{
  "n_experts": 24,
  "routed_scale": 2.0,
  "lr_router": 0.000427,
  "n_kv_head": 1,
  "positions": "rope"
}
Below are experts of layer 3 (counted from 0) of a mixture-of-experts language model. Rows are named router (the router's row for the expert), gate (a neuron's input weights, with its number), up (a neuron's input weights, with its number) and show model dimensions 0-79. Each number is 128 + 32 x the weight over its row's rms, rounded and kept within 0 to 255. Numbers have three digits each.
Before each expert's rows: a language model's description of what the expert responds to. This comes from a sample of Wikipedia text that the model never trained on.

# expert 14
What it handles: Line breaks and digits in coordinates, dates and tables, plus middle pieces of names and words, such as -ingham, Jørg(ens)en, programming.
router:146073142067106122093126155082085160128097128108080119130169147091156106083085124160156088097121081139109078088149161114076095186137179085081106109191085078088127118075164141141103088132081181138073112092185115103088078083126145099171121104
gate9:147142156070077102139128109056159112117104138212083089106106128111050145108126141172096169137096167190097092123129140130141126153157109109140091145126143161119130074069096123124092092113172103146128146106169126116123120074168112066142105119
up9:164154125168181182112149141130078121178114140096115122136156149069160132148101139098184086122205135026111153104137094099077130110123164158116206118140083057150141150153153110147111174142080173143119131130125126115110141169117174219118113114
gate10:161175169165192090086143131217137145152150102081203152169120154144190180118123148136103137105146149097110123071118112144104181180144087130086195165148094145124108186096093146073172141139110095088139164121162174137080141172116121112093122117
up10:099161100031102109136104150071110134120100175110093174080146069178135097142130089143129111094174136130117133167125146116148125090130128155125160123107152170143149095090145073169145121106166059174143185153099146116155138078108121131171127116
gate11:113152124136118068132178092147106107123165103148099102176139160096127146113152071161102168144078118164100143143132128117143100130174203090153108135150155173089102082120146148123103122101159129127129141083203081163093101093154069114148124110
up11:129147201193152153125154162195201131157126136118165143139106147121114136105077146131164140171121152148122105143146143114091164115118045110095179119148119100128115100069122108167121152114096134153112103132081130123125086163052189164166154124
gate12:110148116111120142137094140164170190121150123046142127081154157133120131157152120085125157123101179173169143132204149102116194121160137151158104106202116155134141149128080096194133115120133076156140100124145117133106077192118123168175113109
up12:079123123127096071155148167116145091138144152139056068161161119168079105122108146129136199150117108179152127163151163149129122174134173136144084108124168131157153079116130104078133132068148154091133073095114120167126112108124110176106163173
gate13:153104160096096080115121130111115130099124097151114120182190118152118126113102124144114140135151092154115090088143174124158123184085122101082126112195092130114138132111115123133164168144102156144089138135134080088105056099096140084148109154
up13:146140152135173142109111107110151152167134088061111105113089172091141150129150142185101081170122038141058117102202122177122149083121141114141136119160140151088178130130178204102100107200125125084139140114180125200097146116121103126142070123
gate14:107093083144151128147123156082130155131069121098109055025129141074103136104135142133127132102195174126078145190115118123036118154087116139163124046130125138077108171088070062099146119123110142150124134150132144127101160115119163117116153110
up14:114153132123137157117117168115074167107179142111147160201119145142206098145180198122169118103092095129120104119108119168109167144098128223095102125130161140146115170124180167108113110124100108147113080099107161107128109146149122201123060152
gate15:158131173087117162104138100123180130168157142161108120125107111087146123126181114099109109185109070117053175120089104112162131192075179102112138142127168144128105106138083092117192172132115092121077122177098130157109152104115060121140165167
up15:121167151174138132159092111161164090142182083153156129115096115162163064181146101102123097181102112123144133121122062071149168161146174112177120184144137151191102091127161164124148136135099098098131117149139145132120088164071152100151087162
gate16:120088137090077141101104068068132104123129092107159165143181165133134063151087132123102184191124137160122088141123092087210086090084131120118117117126133120139127091108100133065119101126131140212152190147119162131110072159156162097177117115
up16:157067137147065173118150070070112098149098166169157174108160191073108081094112133124115149145106155185095140142176132098124093124102102098106114057146122147152085081059104096096149123165171091183106185117103147130094125098114109102120094121
gate17:185167124089178055163197067178153142125085169148147148087098136140103054128150137118073155111191220157120096085126138097173179122122105103158110084111069129152117183111128091154088109179119087087135141139145147075186125124120168125110133149
up17:154062125110085130135119110094112152130126163147106196119147162102182119113184104083141078090153125125130112165144091123137144079147123086080138165118141114093121102105171194128089145091121071071097123171154140100122135159025163064103113102
gate18:075149134120125082154031112171099117105190068101124103194124097156140111114114123107143106069130106138138145063118159119162122165114178092152097125139106105124132103133143161054101163153126168142170133125149099119150108100155118190132074148
up18:094131148097140159196068095168130122136132105142125134157175134089130146142116068131178107125132116112126192083120163106139122157157202112133126058145085116105157149152157148056070134196128124134138136158122122101093132085149117229082107135
gate19:182098111128072119117128057111113156137115116141116125137170134142134126111116116088167111148124140150046118115105168048103124149157147125093141141177070132099127124133128108134167124120096128140107127174133114122064121032130111105144101167
up19:082147104131218194105151132141102148169109088105135096096109199153181122126158132159151130124144135115148161089163133138125140113135095157164171172138114109067086120159135130175086107134179067111159129077103110099107114168186146110125067106
gate20:139126129097099161131123120091099113100080115153057084135107099124079097115143111191186150117084123140110160137118102090128146099100118105140125099167130175113142138082160098169126115100137105150130168106128111125101089170116172131195161085
up20:152089131158094127109138195103156075198160162064154130106188103118164128162107160143185076152122166106167141170171118122139095154086117213081144118113140086091138125142143168113111146100106147134115124097126147146115151136149152111056095209
gate21:159137122130090131081131176083113141128118121136085118158155136102170099098111139096159092105150128103109083043144111103086047157121148096090127113187094089057096142117126141144112095114120162149084097109144131090080133089149165092132133071
up21:111116218083127097073130111126092079113131133128097138103141129134091115133093106128124123174121116126102132151156118145176125151145184117125145144126113078168131149085197111111136107185050152081107114120168094147150107113110108162174195160
gate22:125106089069130130187147103114110187143191069152095154142121157146146049087154038142154067094090152094132122093065136156151110171083143166076093164111170130115078159119137096146127185094138119129112097121131161102121117166122159111128149172
up22:154116089145132073157089207175111218112190037132108091149146164095170128149110105091111109139128141086185105108130104095117122150104125172094114170144142169122114202183139103122150152105140129150134105120111097093112150196157182128176141163
gate23:135136118132105110159078198113121137116164127132142164140217148171084149154070209123108150126067157118111111123184173131162119114142136121175131088178153188111078109110109099127151143126097072104078160166109139164176119182158108105176140155
up23:133165159172139112166180104118119109126102102192125062136108084129122085103124142138188098138176130073171069117053082073132130115113107113054148195103093105126108105146139173173153086108113126149155137147113096109097111090129153117110113124
gate24:156133108083118182093107124077113160123164144131146083108100142175155076074138118116161093185164114124106107127117134178127110126128095115118124157096084175143122118108129131133187190171166138087154170015104084148149132151118104134132163095
up24:131174114123168154119088106146104137075202136165116191195084160103101143125122135159126117093172130130149122126111146103172168083088143125162207145141096122098112205174213159193101092165107105122141116128096136113170148122138110100108095106
gate25:123094112133098149128107122121103155124137153098100109127187091075171150112130121093152073152161075103131131120149086088087115154058127117102170082142136059015099119107171166115103138137080110101057107145149143117118150110091100093045127064
up25:098164082112163137167107160148123156137151130117151121168122144163093064135130178112164077074090127164134095130076069170118159128120113095116093076127127142139138196100189146068164105111106132144159133110165126155127106118087136195143129061
gate26:116129125112111130137194186140132095154109144150122156126082132089135096102148167108160138169145124068149149109105163159118136128064089137113102116118133083021113081085125089136147112141161064118087088093130174126147188176131124091109164068
up26:099097102085163156151119116100150114083096089091140149111101135169176195137093106133061147041166166181109134117121150121159145074103153120155108082142163126154150118186136109102131163129119130204150126179170127127168110087105051202143059101
gate27:195135130134120174145111096127207168135108198130096126085169120122062130084138116143098101120102113154125161159127091123113162139134129080055098083104154165141098135092075109150151158056140085118101138100111159139102135106085090167119138102
up27:215160157141156148140115117112163138174112193116101127128176101057139099059106062158131123136129116127121161132192111091143147127121170099025130099127134114119110139101104122095122128091120111124113121127138194096084160135125158204089146085
gate28:173082176120114079114125122143094116120120144186105131091114131087101112162112143184158086127176127126127081084144150139157143120097183153150143075171094014093084181075165151170124123173057148161094112087122143091139093129124090111155117099
up28:142111166123140093150127160132126147097070123112111171145165072180133128147092151116105178147112087154194091185135169115143084113118156168094163109130154132118073098158074152142110114091110087171127111106139154093110204143133127121118120107
gate29:066122146133109159093132135141114144106082119085117157121121129122173141084143104125165147166128091114145135139160235084091105111157148082156125102094149095137148108147110136116125110110136097145127175070148123106161109159098152101169102132
up29:224188135126112140142150122157107162108080089136120156116109077120088194169129119169058141152125157169117159079158076097111129114156145116122153124148135194113179171136153080157125122110142139144127154115101122148127052140179087118153101107
gate30:106188063104158065064147107137118094130135094160112153152072146132120132121119104139130167143165138104171086062139121121126113150124163105116104187131137081162130098149139165073137110125139164109143092126178059164177109120138122132118047090
up30:084040148101042173113137190112131142099079132023107117121164154147150077180114137090135098132098173126175136145131140214120141133187109174164125126128188151115107120095177088148106124117117124127146137125126175113096132124118195103151146099
gate31:156048111121137121121131122101104105144151126100130160164206091026174141118139082101122108152153079081118124141158120132104131142144145140169095093109140042136142105124185144091126149140090118114116119146136109142124100158110168105105061148
up31:102129107126106166127148132113097141085121121073083176101178139065134142211135109134130103072178146089163161152174122206078143109180146145119128062162110115155143120114144136080157120133101130052126143131128148142158149174198073214107162154
gate32:118113138089105135083139109050079171111078193097116113095085130141137104090138126118112150083211155186086154110188175143100068095162064135154135149153108113127129144128112168186088133138126078129134133096143133101147103082146121131146084174
up32:121222126093116082204119116113137096124163085088126142165165159207142116128109139103119198138153178121076135086081080141169096096141096148134127133141134106132060088125129098140159076124074082102113144160156151105147138126140120164081099182
gate33:171189161077134151144067126115051155171082151079126151126155130170122119112095199164131117124163189130087120095145087133121120134106135100091168103157114101107116130066106145161159100149082139114102103094142118108149124156191155133148120078
up33:151054105121076126101164153146113192068192152127143132105164114114160165117172166108123117104144113154165090137071150091094129118094108132111151115131153151132093175092151144112149073073173137142117120135130160175111144090056085136121135066
gate34:190046160158181154096177128055135092154114147143164173150143097093104091119141113141143119169136143184151082128115112121154187089079042132105102150103124106123152138089155142114103092151111124082083159124144145130116090081134164140137126085
up34:131151114123086131120142134140120153138100108125108134131123170143158111165155144120151118089102174057156181089097149059062146184151162188175119100144080170065109083143056099148107098064112161204136125133119103169116173125139112137131122186
gate35:163089139168086137156109150049110104153154163129152073065091148110128099158165105119209103104128131117075111123167053070082131122086084141096170114132136117105090148072133095089193112086142133172114115166062104104078144138111109118140179137
up35:128190132128088102088117130086113132134113154120158155122149146126038095206092155109145138121104135124096058141150104168123131080126094152116128189130129112125126206113093087137165093117094145114111121157107102156162159171108119088119154115

# expert 23
What it handles: Pieces inside foreign personal names, especially Chinese, Polish and Portuguese (Ji-aying, Jadw-iga, Schw-ä-rzler), plus the and in before them.
router:132086135080094139083111160089115141119097104112092130132167153109184062095084121127126079101121086140107083072164128135109092186133201090091130115207093081106143120095155156115110071156102166134094110086179116100091060118152157108163115110
gate0:160145084102136127146088088109123162103080169062149120142154118113121119117087111171111162123097136181017172168121156186151138115196111116100121108126140136157129124124137199047133121151139132083139094124124130115124084135130162077096145162
up0:139086163168136167135108116118152060137151181144090127049108153140088139123149048176124134119160169131110142165097125091120111088091127120152181119126122152149105156107119105177079179117138107094088175127115114129164092175116133104083092145
gate1:121195185064062097116140109093091112128101158100105139066145148195102095143108088157078102133146185150030114109128121097129100098153136159135114149115131132138055143117085086108066114134102149166140114100113111130074062091130178148100087170
up1:145080073169144093123102136198134146176161148153108134151135143069199173120176137084158126096141089106214157137127120144106105122113162163122168097177111135124135081119182150148131099115161097113065166177085131161123151106148104101108146078
gate2:140139170110149094136112155150147097103117089062125166125143133139157141142136113117149154161122167066132089116131104157144155146117147088077078057160145127162148107104096102091104119147118127075131108146115081088187064124159134119191073077
up2:135111244080105152120197124172143111069148133145108139135142125097114132112135119129139151133131121106168146171184100156174166075084141102160101121152102095089207089115124083158153110112145124098105123026119089119183093152142110127140110163
gate3:128142080158140131142133123166142095127097147129153070101106156188109141130128174178079156138130128149143132161122150098094145150086118135138158165079131132155148180106077132141183155152124112143123128082181120080177131119159090085127161120
up3:099143131122144143166106111138136130126099082121127077105117155113115176101132173176113152108075132133121139132081153102100132153114082088132161146094092131164100130097157144138158193159145111099111130075156117084151088138092052072175134141
gate4:114184086137171066163069090148113134131109164163130101140104172118106146117105106119091156079098093150073114107062153113192141148113148101135133131128137110135071086136124100104158057137158171133135144143151126123176152118118079119130127116
up4:103051183093120146069161150054173140138126157141131108092074091171106094141141130116134119152121090160140081163185048166094137138139145144117131176138155111091163167108059158142091145088128158116111165123138150134112104121120122133132077171
gate5:112173087187134119086086133156129122153156106121119164141166164095093092053134087133132105125164194061153115052106127115091132092135148184116159175127068097123089144146117134134119129092123118101113071095109163141114097094179149134109085105
up5:074135072193097124097079148116095111117162112088083196175139140097149113095133133132149127132118126094168089144100141181129145140113210119097157138152135081150169083125184185084140173053158074069098073160125187159151150176098148121096115128
gate6:164124128110136081094138130118110180126125133095109110116145142111138100056118208149165062143135106102149080137205114049113138149141135126148128117184100123102123134072118103158106086117080094131072082109131140104098104100139107102215088081
up6:129107125073131104183076095155075138086154105096087186175113164063165111090099068094144134114078146115154119156108151177172149132143121072100115092134092134095107178105119150146091154124129173127120137131142053153148090139114151150133164157
gate7:146068134088062131129112093113149152140079116090109084050122096146085084108141140066119119143127153180105108105097062115132095118108108105146159125142094158152114092136125136130149078097111124134129159170074113127118143113082125156191136109
up7:135110120094116185132070135156121119156078163119159131182145073138133111081087146162128117154130130121184087143204179132195180119102122167151202156112150158135115101138148185148087130151177088135123075148161138136156107163160140105119112096
gate8:143189137143203163135120151138130188143082149140123132159179115118105116129083124125150084138155093079166083071158124133125144165112145140123123088133145113097148097141099153185172046159117138072127123148192116106093126106080117115139084094
up8:107126114161134181153101077106135134127089141114138117137137186160105101144142102134110125103200095110142105085059130137110113099157116141182080145096142111111200107142185187127108100126123134088161098118155164142097114080154124147093147072
gate9:134051110103170178117080119097116204136073069112172094075121151141161113116084122122113107108117134158184082141133152142132129177123108117139120113196136134150132119130166105166143142164170119130122121143130112115100094150234151169162136126
up9:132099133126143165129113086099143181157144064081163133063170151183172155150067072152114132179172108111142089143192168153169149145104125118143122098195142146133133117143157079144158112199172120090135179144150094115147098134197158178138089134
gate10:142119119062090159098119137080126111118127146150087120136188153159115145119146091131127118148094207114080148176145150141112152151123088133094118111142169176133191150063075092120172117081120100135113086127094112117138170118134191132113174146
up10:114166169177107133132141141094121120153136107189127160135115110188112146094099182139183139109149167132140146113155124138120188152133166075144095155145171183155195148143127108104161134159178095054160167120105091144109089081109133172111161172
gate11:162115095094107069101154135129127122098106057126093103110172107076152125126069185167230057116131086111079083097118097129128170163131143175079122136148102081095129165115160135100148103150094147098072093144165147173139106137152122071157190142
up11:055114118078127096175072113101149121124146122134099188151189115100161076141120163149131149148132148116169090136151082126141159129131116109147188106150137135117113154106093145138106117145149079100086151237088142148070140117142153143131123134
gate12:069115097129079041066112066135174148115124140095137143093129134115189090132102148090134154142071093119174088130134091147164103122141104116122099097138117117152124088158130188159203118094114156122136061158156158109117130172103166153187093168
up12:157176100154154182103145109088137123113134132138143125116087126141132148120137063133111099126164148140075165105060037121096167137074122151170120159080105166092155113112141100118095128156162129102125142130051067117116196105140116160079166108
gate13:077148107099116138145107157070117153103133118084098144197160135098102139127106091165087101128129081126150090128035137138157089142121177130113095090147133114131101127063166112122129095123101193103080118138163107152126140157146139119076133118
up13:119124093092127089116159114070112140091158103085088114180167174104109163148112109139098129177087102123103129142059099152160121134154138102072053099141158170101156059133149112064104155103130177094112128143149106152179046143140124095107176166
gate14:186172111096127102129165109115125111122106107041094131135180146140099170096097147124161095089091066121122168127123132080113125181101115138167101121195120087113127155125200116159114090112103144156091124104171138102128102075078127152120117107
up14:103144143134106128103179161160168106145162060133144138095076128136150065127088125115216136117091159153154162136177184132137105127164142161146174083127133138137140216112128101120124112134156115145143179144183087112133154136096081107160180128
gate15:081136129127156171101100084171113061149126129065129125129125093108101132124083095111174115052169173081126142150091085084129113113148116073141175096107077089159129063126131138142133114109124169096111083098137074152141152130183118151119172120
up15:141175103166139099145103166107109137105170130145083114121169110085143127163120135066175140095134131070138098107128146172165176114153111168166128156121138126179113180130092139148178109147121080103152086206147103154129101163137126143126186130
gate16:146113094119117130123068156157146087134160138171129140168133115104148058122140177040208147143082119150113100125137103176075099167068164142078081170137104072155189090112149192091117086085143162123143115134156109118181179091123104161152156132
up16:126034115143136114157108135113145127100151122146103067174149123134094110113136151086139165093130119154137154169107138158117087084133108121146079181111110134123128066106122144132119162089170130128119129122073105080216183111144155134068181146
gate17:135134176106124144110120153135095127074125153073142141093111122110124094079090116144150076096151107093117147134098110174133122173182132151108101205117169107103147109066189091119074194120141139070116051116164145115130079147135133088143147134
up17:155119156079125114050126131144102060118136159093134181074103156136138158144108122125166083103202099126106151116136134148123160136140120168182154188152129101040169134106134072137127149103151123112137054120162113123163119121166073065090128155
gate18:088112066134133161101144154125127152114154127185137130087099154143099122123142080094142164090102140092138154071167062160135159154126187087155138153112095106109151142116140106103100111180172091115106167119105085130162151157134138120154181107
up18:185112113154136143101142063078104110068142097124060137011158102120107159120149055143144088124070076134079126149143109184119142120167148134119225152118142080134123156123144146099130071117112105065118133131075153153119135116155145143080127129
gate19:160138065083140156083078187084114166142130137137170153160111098086184131118115104161142097117102090122084078112183120151174105158163163097133117176137121169097143141173136145155113118169131176210140140109135070122078064117119101145161114158
up19:157118037097130145097126169117147169116148116150154142163115128073136156165156167165151114105163091121091111113124151153158102187167162143091137131118180148178137141179088188124122143173127125210180094140099127166105123132201172162137115130
gate20:127091117148127101146111122119073081121138099107137130106163109165141113158075109177144149076141121112157106120178179124124104138132200063110098081132094104148093095146100165167124072111081176100146113119136095142100078149102141158131045108
up20:094122118134143100131129122087133104123133088129088079125112087123153088150082127140195137094185104119180106119202147109145085119134173085117102099123134101164103041165106113137151073100111148084165112125134100140088095154110138211143113111
gate21:152090139136133127159193147087155204117098141106128134174182145071118165088054173125212132085105119139148118127155153156145133171096099059129133115124153099156152119138153098122081090163104122123135145100104173126165133136037132130150102100
up21:118136071026092064180111136142107095135119089117125128103151148136212130140107124107154145132165071077183145129097140227120154158106098152107170127114151118120159127143169207131114103107112100116140174100114131128107107146143143073064122147
gate22:107097182099133182147126093063093143109176074172125129068126153091151116144149142148125112181136085151144096144111164092113158154133104082126060138105136094132177144071106143110223143091123115136116123100118118080138105109156101036135195127
up22:153104109116189081082142145147160145137079151121128109116167058113182099106134142173147162153035071126150149158079173146133096135083128144080112082142140100132085089122130120084129079123137123133118112122130147156100161137128166117177070155
gate23:153098170114191152093192147172115171118125158099149156111108085055116149140150125098152127122070144104088142146100110128121173131131154158135150132130133085078124163065144151092122144113149175135096159111103173157195112115134087109081156152
up23:093057147136118194110142160172099158141141040164116121126145156107109103120162171034171132117113067065189090123151153151103152109145131168118179108149129079094102139137146129090123079103158084123137138089081176142151101133121093142128151114
gate24:112119135127119113079151055104166071127119091148127136078118135159163077068102144127114128168064126181125055166141130113116138129091138111152199135119149146127151104110155134152107120105128095111112172136134173090168088159141132131133156110
up24:120168134129089113151159198130099144159121130113120127137137079142081125154118170120144157129127113140119143122143129100127099084179135201114067167128155165143093186132099188096158114094129163126140071138099096125077110063118115096095078098
gate25:078047146097149126123121159101100091157124093131134180096119112138092089102099178140205108117175107114141104113127150130132165176078092122121123120141098108127151193114119101176077068096165099123114131131103142165124140108105131094067159141
up25:169131082154113160091127092191176158086074109145159094145144191137129109173146117078132138145110085125102098058122081153117140129119088107157160129140147066125159098196121152079109159161189160091202116126097130127190094112186077166092132159
gate26:140134124107088106130073093137102162186143174121133158177187121111148066156102152123135089178191165080175091135123116103133080109065159165148130125118102098100133098157206127151171093083094103154139018142163142095124129118124161098130121080
up26:137103104069105088113053074091111183167158132142102097157175109129140077157121077120106088193087115088133090133134099153130140091062128145121166152122111119117166100115155098125150167124098129155128099210068177128105105124186211070126133082

# expert 2
What it handles: Common function words such as also, the, a, his after commas or pipes, plus table header and sign cells like ±, +, Notes, x.
router:134115152073126130104113146102063139121089117146056120148191134100146065088089113162153086100123114131094094079143155081073104193134195117107135138184083070095091124052174145149096103121077159118061111100165114083091076113133153109155105147
gate0:130072117085130171137101104041102147118097112117155096116139248118096112172152159113139075119174154101136089153170177064109107134105155137087127149137149146127069165166156097142116123113111153178109167113135122100098128129165097143150084153
up0:099128092102169104136152124088112155114121093130085126170109123136111174157145156116125121109165139113132131161078135115106140175198148110131028200115151080094071167157140144110123119130134143113150144084134177147130125160131050185113137183
gate1:146065118139204148098087141175164165128106156205100116133104141142152126134186150125088109120121083197139127085164102150104099152125126145175118170111171137129111124155123116175178141111158130106117090080155140114141122116164130125149140133
up1:198165135129080146118115094088129111166154122115153152151114129115132124123129153126165110144106157123079149176123141097122176133070136134073100130142099125053146227135151085123108161209137151140130147167096125162130128120059134153121158095
gate2:086139094140075110146199061129131091129124135109191165128166177167118059134135099068221111188120132118106122179204157119090126120116145113132085102147124146098084142179152096138141172100126152190169119154129134148097097104115153090093157105
up2:086077104128145074130140194183128132160121100129169098119181157145113046147162119107143138113040122150161110069154161210123143156155104100136079076118141139164041118150142084105135080135116105138148067104139139089132098159147170123155153106
gate3:160174116107069156096143090118114109149103153091131087103161095103181120156116107130106140099201146104107119132133147091145136094142146090145182178137119096098172146126141125165090183202103217160123138167138139131153122136068118107170149083
up3:203140155163156045126140174174186112129170133137129220076113106150155103124137195150117166092151119129137106117082157112082118185117131132141081096147060124149093133101071134105082128107148055122100143133171138153106157147111096124107109157
gate4:143109166129112074199091141103037121143146084145121084155145113151113113064137146114156157154139073110145144103125138141091168136179167062128145109163127140115125142070135154145100093090100135137121113147156088083126107147128114085144122021
up4:144054139100152117098144176088140148063162180131171128199098078139127215132122128165136133103078120151185110103087118104152174136125131115114109075124127161154124093129124094135132156125165115132120174135168067127095172103123040161098157113
gate5:128150156179117124151110104186087099109116064105118144101152134172113122142126104136160150144141099095087145127050190111161162119234103119186177171134097096109130076104166123154103120138127159101158096152102054110140103150119153134110132130
up5:113155130114158111141170128195101048110117135003113171146188136132127143128132150050142158165144167125145123197131161149133097147136107157125120070127127131104160101137093149165122119090092140149118126168151119113142137088117117184132075156
gate6:123113105134214121142115151137180144217054112123106163110145125167117159142098150108141134119084131138108127090113143131105192143114080082122109127108110101100129139142153133134114135130147137153135097158166140128112133134001151034124149134
up6:111186161114095175167096107159136151130169170111125163120116146177105072128147112142150101120144173083142149148128146116098113116080082185130083061127127102132120177082115158119133109046132054105151106102167175063132109149142135189167116141
gate7:071150121105088076152129147131128055063191099126089144100147132205158133151116115130142064140112143140130135135073109190135181139162128150153149141132118112115172092103174186108123120128053133080116076066128133152096132136139066161121143176
up7:165119143088136115170158134132106093121169113047117134119186113127130108129108117128073111118092123057086178136127115185162107110221180153127136139127101105137141175042128089092126103156166149122102089102167148115145100186142104122136147138
gate8:053142094123108075136135146119139120132155056061065143180113169142148126117111143135174121088115156061129114107152089117103184128133132158172115098165090102121136119142129143163064097122103159123080084166122063165107086108122097119173138123
up8:157127217117105114151166102114132073143136165148190122150130102083068106078115201092141161170072127118111173177108169135121069152092101119079151139104160138144155211167179117140150132118111157138133157057143131098128115105083185102098154118
gate9:149107141094126146095046184102097133157162087127112148084209087072129151133159091151138090114150141132123115137125179073112101129118108171126122121162133089055096089087116060103115116098097206108133135129139160121114093176115152158152128152
up9:138120138112198108139075141129116136179139195093136140111182123122133138127130191135095167167075105089188108106114151199087127223125201105136111155145121094143196120155113142134065128150122083114106104144110128120158062073093182100134155088
gate10:153121158155163114165115140143168102140116133116089120105077162123178124085124133116103135131152096098132110140155086085105138156131081082125144072155142134106143143061076172208157138145134114126086113120143128111133125132068147144103107055
up10:137086140086177105109116073118141105123135143143096088128104083193143168097055148156157131133111113144191133181158168105115102048113123112109099125105161121132128129120071106197112113089157149128123132100110061180165092104100101151188144110
gate11:143095133100135191095131148101133169131084150159065148099093152167155148151135082147145108128057065172168155170098109138127117202047163138100110118150135097127114142088203104138138141088140099091112122163123106171148135124097126116107148153
up11:079126070112142097147196134094184157093126105180111159118042107148116156107143151164085109136070131140185149142116147126161095125044098152146096145111131126093196085129160113183131129137144125160128119094066147117110125092125146113104115088
gate12:097155106123179116096122106145071125076118126136073172172146101108136085125107120161089122092136145210122106094141169119073164211131202110146082179171110159117087178081104152115158130107110091101146145151149154093114095174129164130117129135
up12:193141187141050110134165169101140138173153119076115070169111157150118124149125113087147125200089103098105096158137108132195074117190065091092141088114106119082167106130137104144104162127142162166112123179093124107160134086091087076167154131
gate13:158127168135098115142122118133079165140110144156140117139071129157111119062123096175080146149133149105098124079109117118103118188053093057122157131139136151171124142073107090140094153200111094135103102086139123132147085152114187131160102160
up13:177131124173158157156173079137133146165145123106153083111110138176093159071102121187077136146139154146087076130111180123176148168115127065098192197149099136151129064085150094110117137160135110128116119113143109188113081143095077134136113095
gate14:141158116095185152128067134174131112155072088097117158107120096147128105118110130144152108154141153103095124040128189172077114109204168130125141076117130118145110079090079073147111103149093113148131077095121134085080104141111150092164121164
up14:208107171121101144143145152180101156103153120105200126174092143146126087055140144165143136203087110053143090143051134098135170161077142159104167144096104085102150193117143124087122084157181149119089112046137169134115158124140142159065109098
gate15:176075129156105113067125130102194162060113155183201150147126159153110096139120120132124122082126098125129171127109183084104169109052147110147157113149135128125120228100154138117086129154133161129162132150177093132136117116121112049139140134
up15:084112108073108142142126097160180125130218100112131067174136108122120097122135157105165154101105165126171116089224096096114144155127094134118099150139178171071138167172128163153115143119121130178102133107130135152146152102152110116122132093
gate16:120178120137108147121114123171115115182092085093062169101132144097095099148124081082099103154105163127141130097095128169123124219151109160153196136149114079165119091175112109112131130141117109074137096077154159135171134114174126152073142114
up16:108184104176058116136126087140099090156099109145081150146105125118097078154128123110099093144135082113129116089111171138142101170134107109144215133174136112112131097157117201135147151139110106178121128091158131145129162111181095127129102107
gate17:115112130122169138149067148167129106163076151142122132154172082163203082133106170159140157142119094144131131152112120161110069108120142153126185161116164115146140043131106154159168098070143100177092104084123102103136118084104081096172105080
up17:122193094167122068083097091145079135156128094123169121127094108125086183113090142132110131104176166086090141085112115118148178114135098134149086075139102084111156110213132107088078122144103131086171118156172132124116120168197159149104128107
gate18:139161148153093098168078129187132151131146134109161110096175150139106164148164082216110131065114143118112119140100153144175125199118101162132142153147065134131129145132172126206146113113146142140112078159112142111138120098158139130141165107
up18:169083145151145130144125150093138173120114160114103047165106082082151145068098143136160139186136085126151089181142171152149143133108163109117139121116139095136167102107147121084077099119150116164138121135126155097119151200117131109078120122
gate19:152089189113111209116149168110143106134090119058107166113138088151135069150140079121183108122137129121099145142096142170081152129113074132122075120110121126187112139076133100106040116160125147137138165107150098108150112158112144141117165150
up19:089160114162161115183075105200110162111128169160156128124089133102137097177110129162113086134160168068144105086138100096126122133110071146181161114130129125158111169126072126183114138052106114123146188125135091097119134134136120124123091157
gate20:128138135120093152094143124186124127103119149172128106110158148106149093126157085181118071156213104123079070069120173171082100145168172107129151152117103123081169174061114172140107112191103193100136204101148123110129159130174112166102170152
up20:132120111182102143127143156120100122161177141098129151103143129117148176085150205071142166149134168150143141141118097077141136134134129152134121114159134142137060120155195070094143116095127080124149071127119145147180150152118166094128077124
gate21:159113109125135165088097173082148093144122186066137134143218126101142133146129075112097161127105127123131132133168144120085122150125162111109122143115150117163145107059160071116115165095127104176056160103162143124094140131099097100157101126
up21:113162152117123038181138125159127127108129136113139119138093095161120130113162100132109124111096065089135166115142130161174091115186115144148110129137123104124116153196053088094097127156072138111165100116105116113110127108163103143152125120
gate22:091160101111130071186120101145121076104140125163175169115166103141183130136137078116183087094108107140135059133117136126171135156115115092119076161117077089112119184138234129125081142103157137143131164087132081132127157085123124047079116154
up22:157098083174029132157120104167142121104157199077143135127122118116111180119192045113062107116095121109136108096085120097095141153098105125125162117169145121131199116034164175103147127091114145120088184086153095059126172132149083122136087105
gate23:123153147110151127110163131140124169150147142087113122112125108157142098121067122102085145141094171162128095113171224103092145147160191116083152115156106102111147149128119104157049099183147137160144123114167076141093122061127152146154085137
up23:158129126135117127093152123114175192127124109111133132143159092143120176121112090115093167169109161116166124108163165123125175113145187145120098126153122083121158127175086182101143099165111119158144120061174085154165122095102149115143041160
gate24:157116177121115155123073192112151125141160133099138119140167065176143130117123082159151127111185100164147116064118145065064117121108137158137113139118129113135109141078139087160092123121179125109144097148121112065073115110070136127146156112
up24:068154165141172112118125165125145121094143167110066128147066116183173157133129145117147103126173162132144080050130184110147113148126129141167123126114138147132129146134104137197109085195138088128114154134128166114081169164104111122087120117
gate25:101112097083105151098182136164101097127081078160047150154223095100145128091117066163146099100114177141129143109128154133102151108146135138090131109131146126163145130121154148111178136149117153090128103122115120157096170157116130143161082178
up25:164101148111143117157093138125165166139159115122131103140019125171092177153122206104121150155117091113169080138166187130167112144127153096136120145122060154125116144158120169123101112110141132158130164127164079160157076084142156130132166053
gate26:177116172135134124131113115103126138123149142163083118134085097070103183087102090167097149127161085161164140145125150118125108156109119094111232127110138171064137135124150155153183144108129164141166135133097091131105127092173108012056120125
up26:144133139085103091138116117165091059112102107106116112131165078133074093166161138120192133140114126103094123147164093162143139115140134108114112096138083082104089101100110147125096152127140101090097172141196196122185152131130164167143149107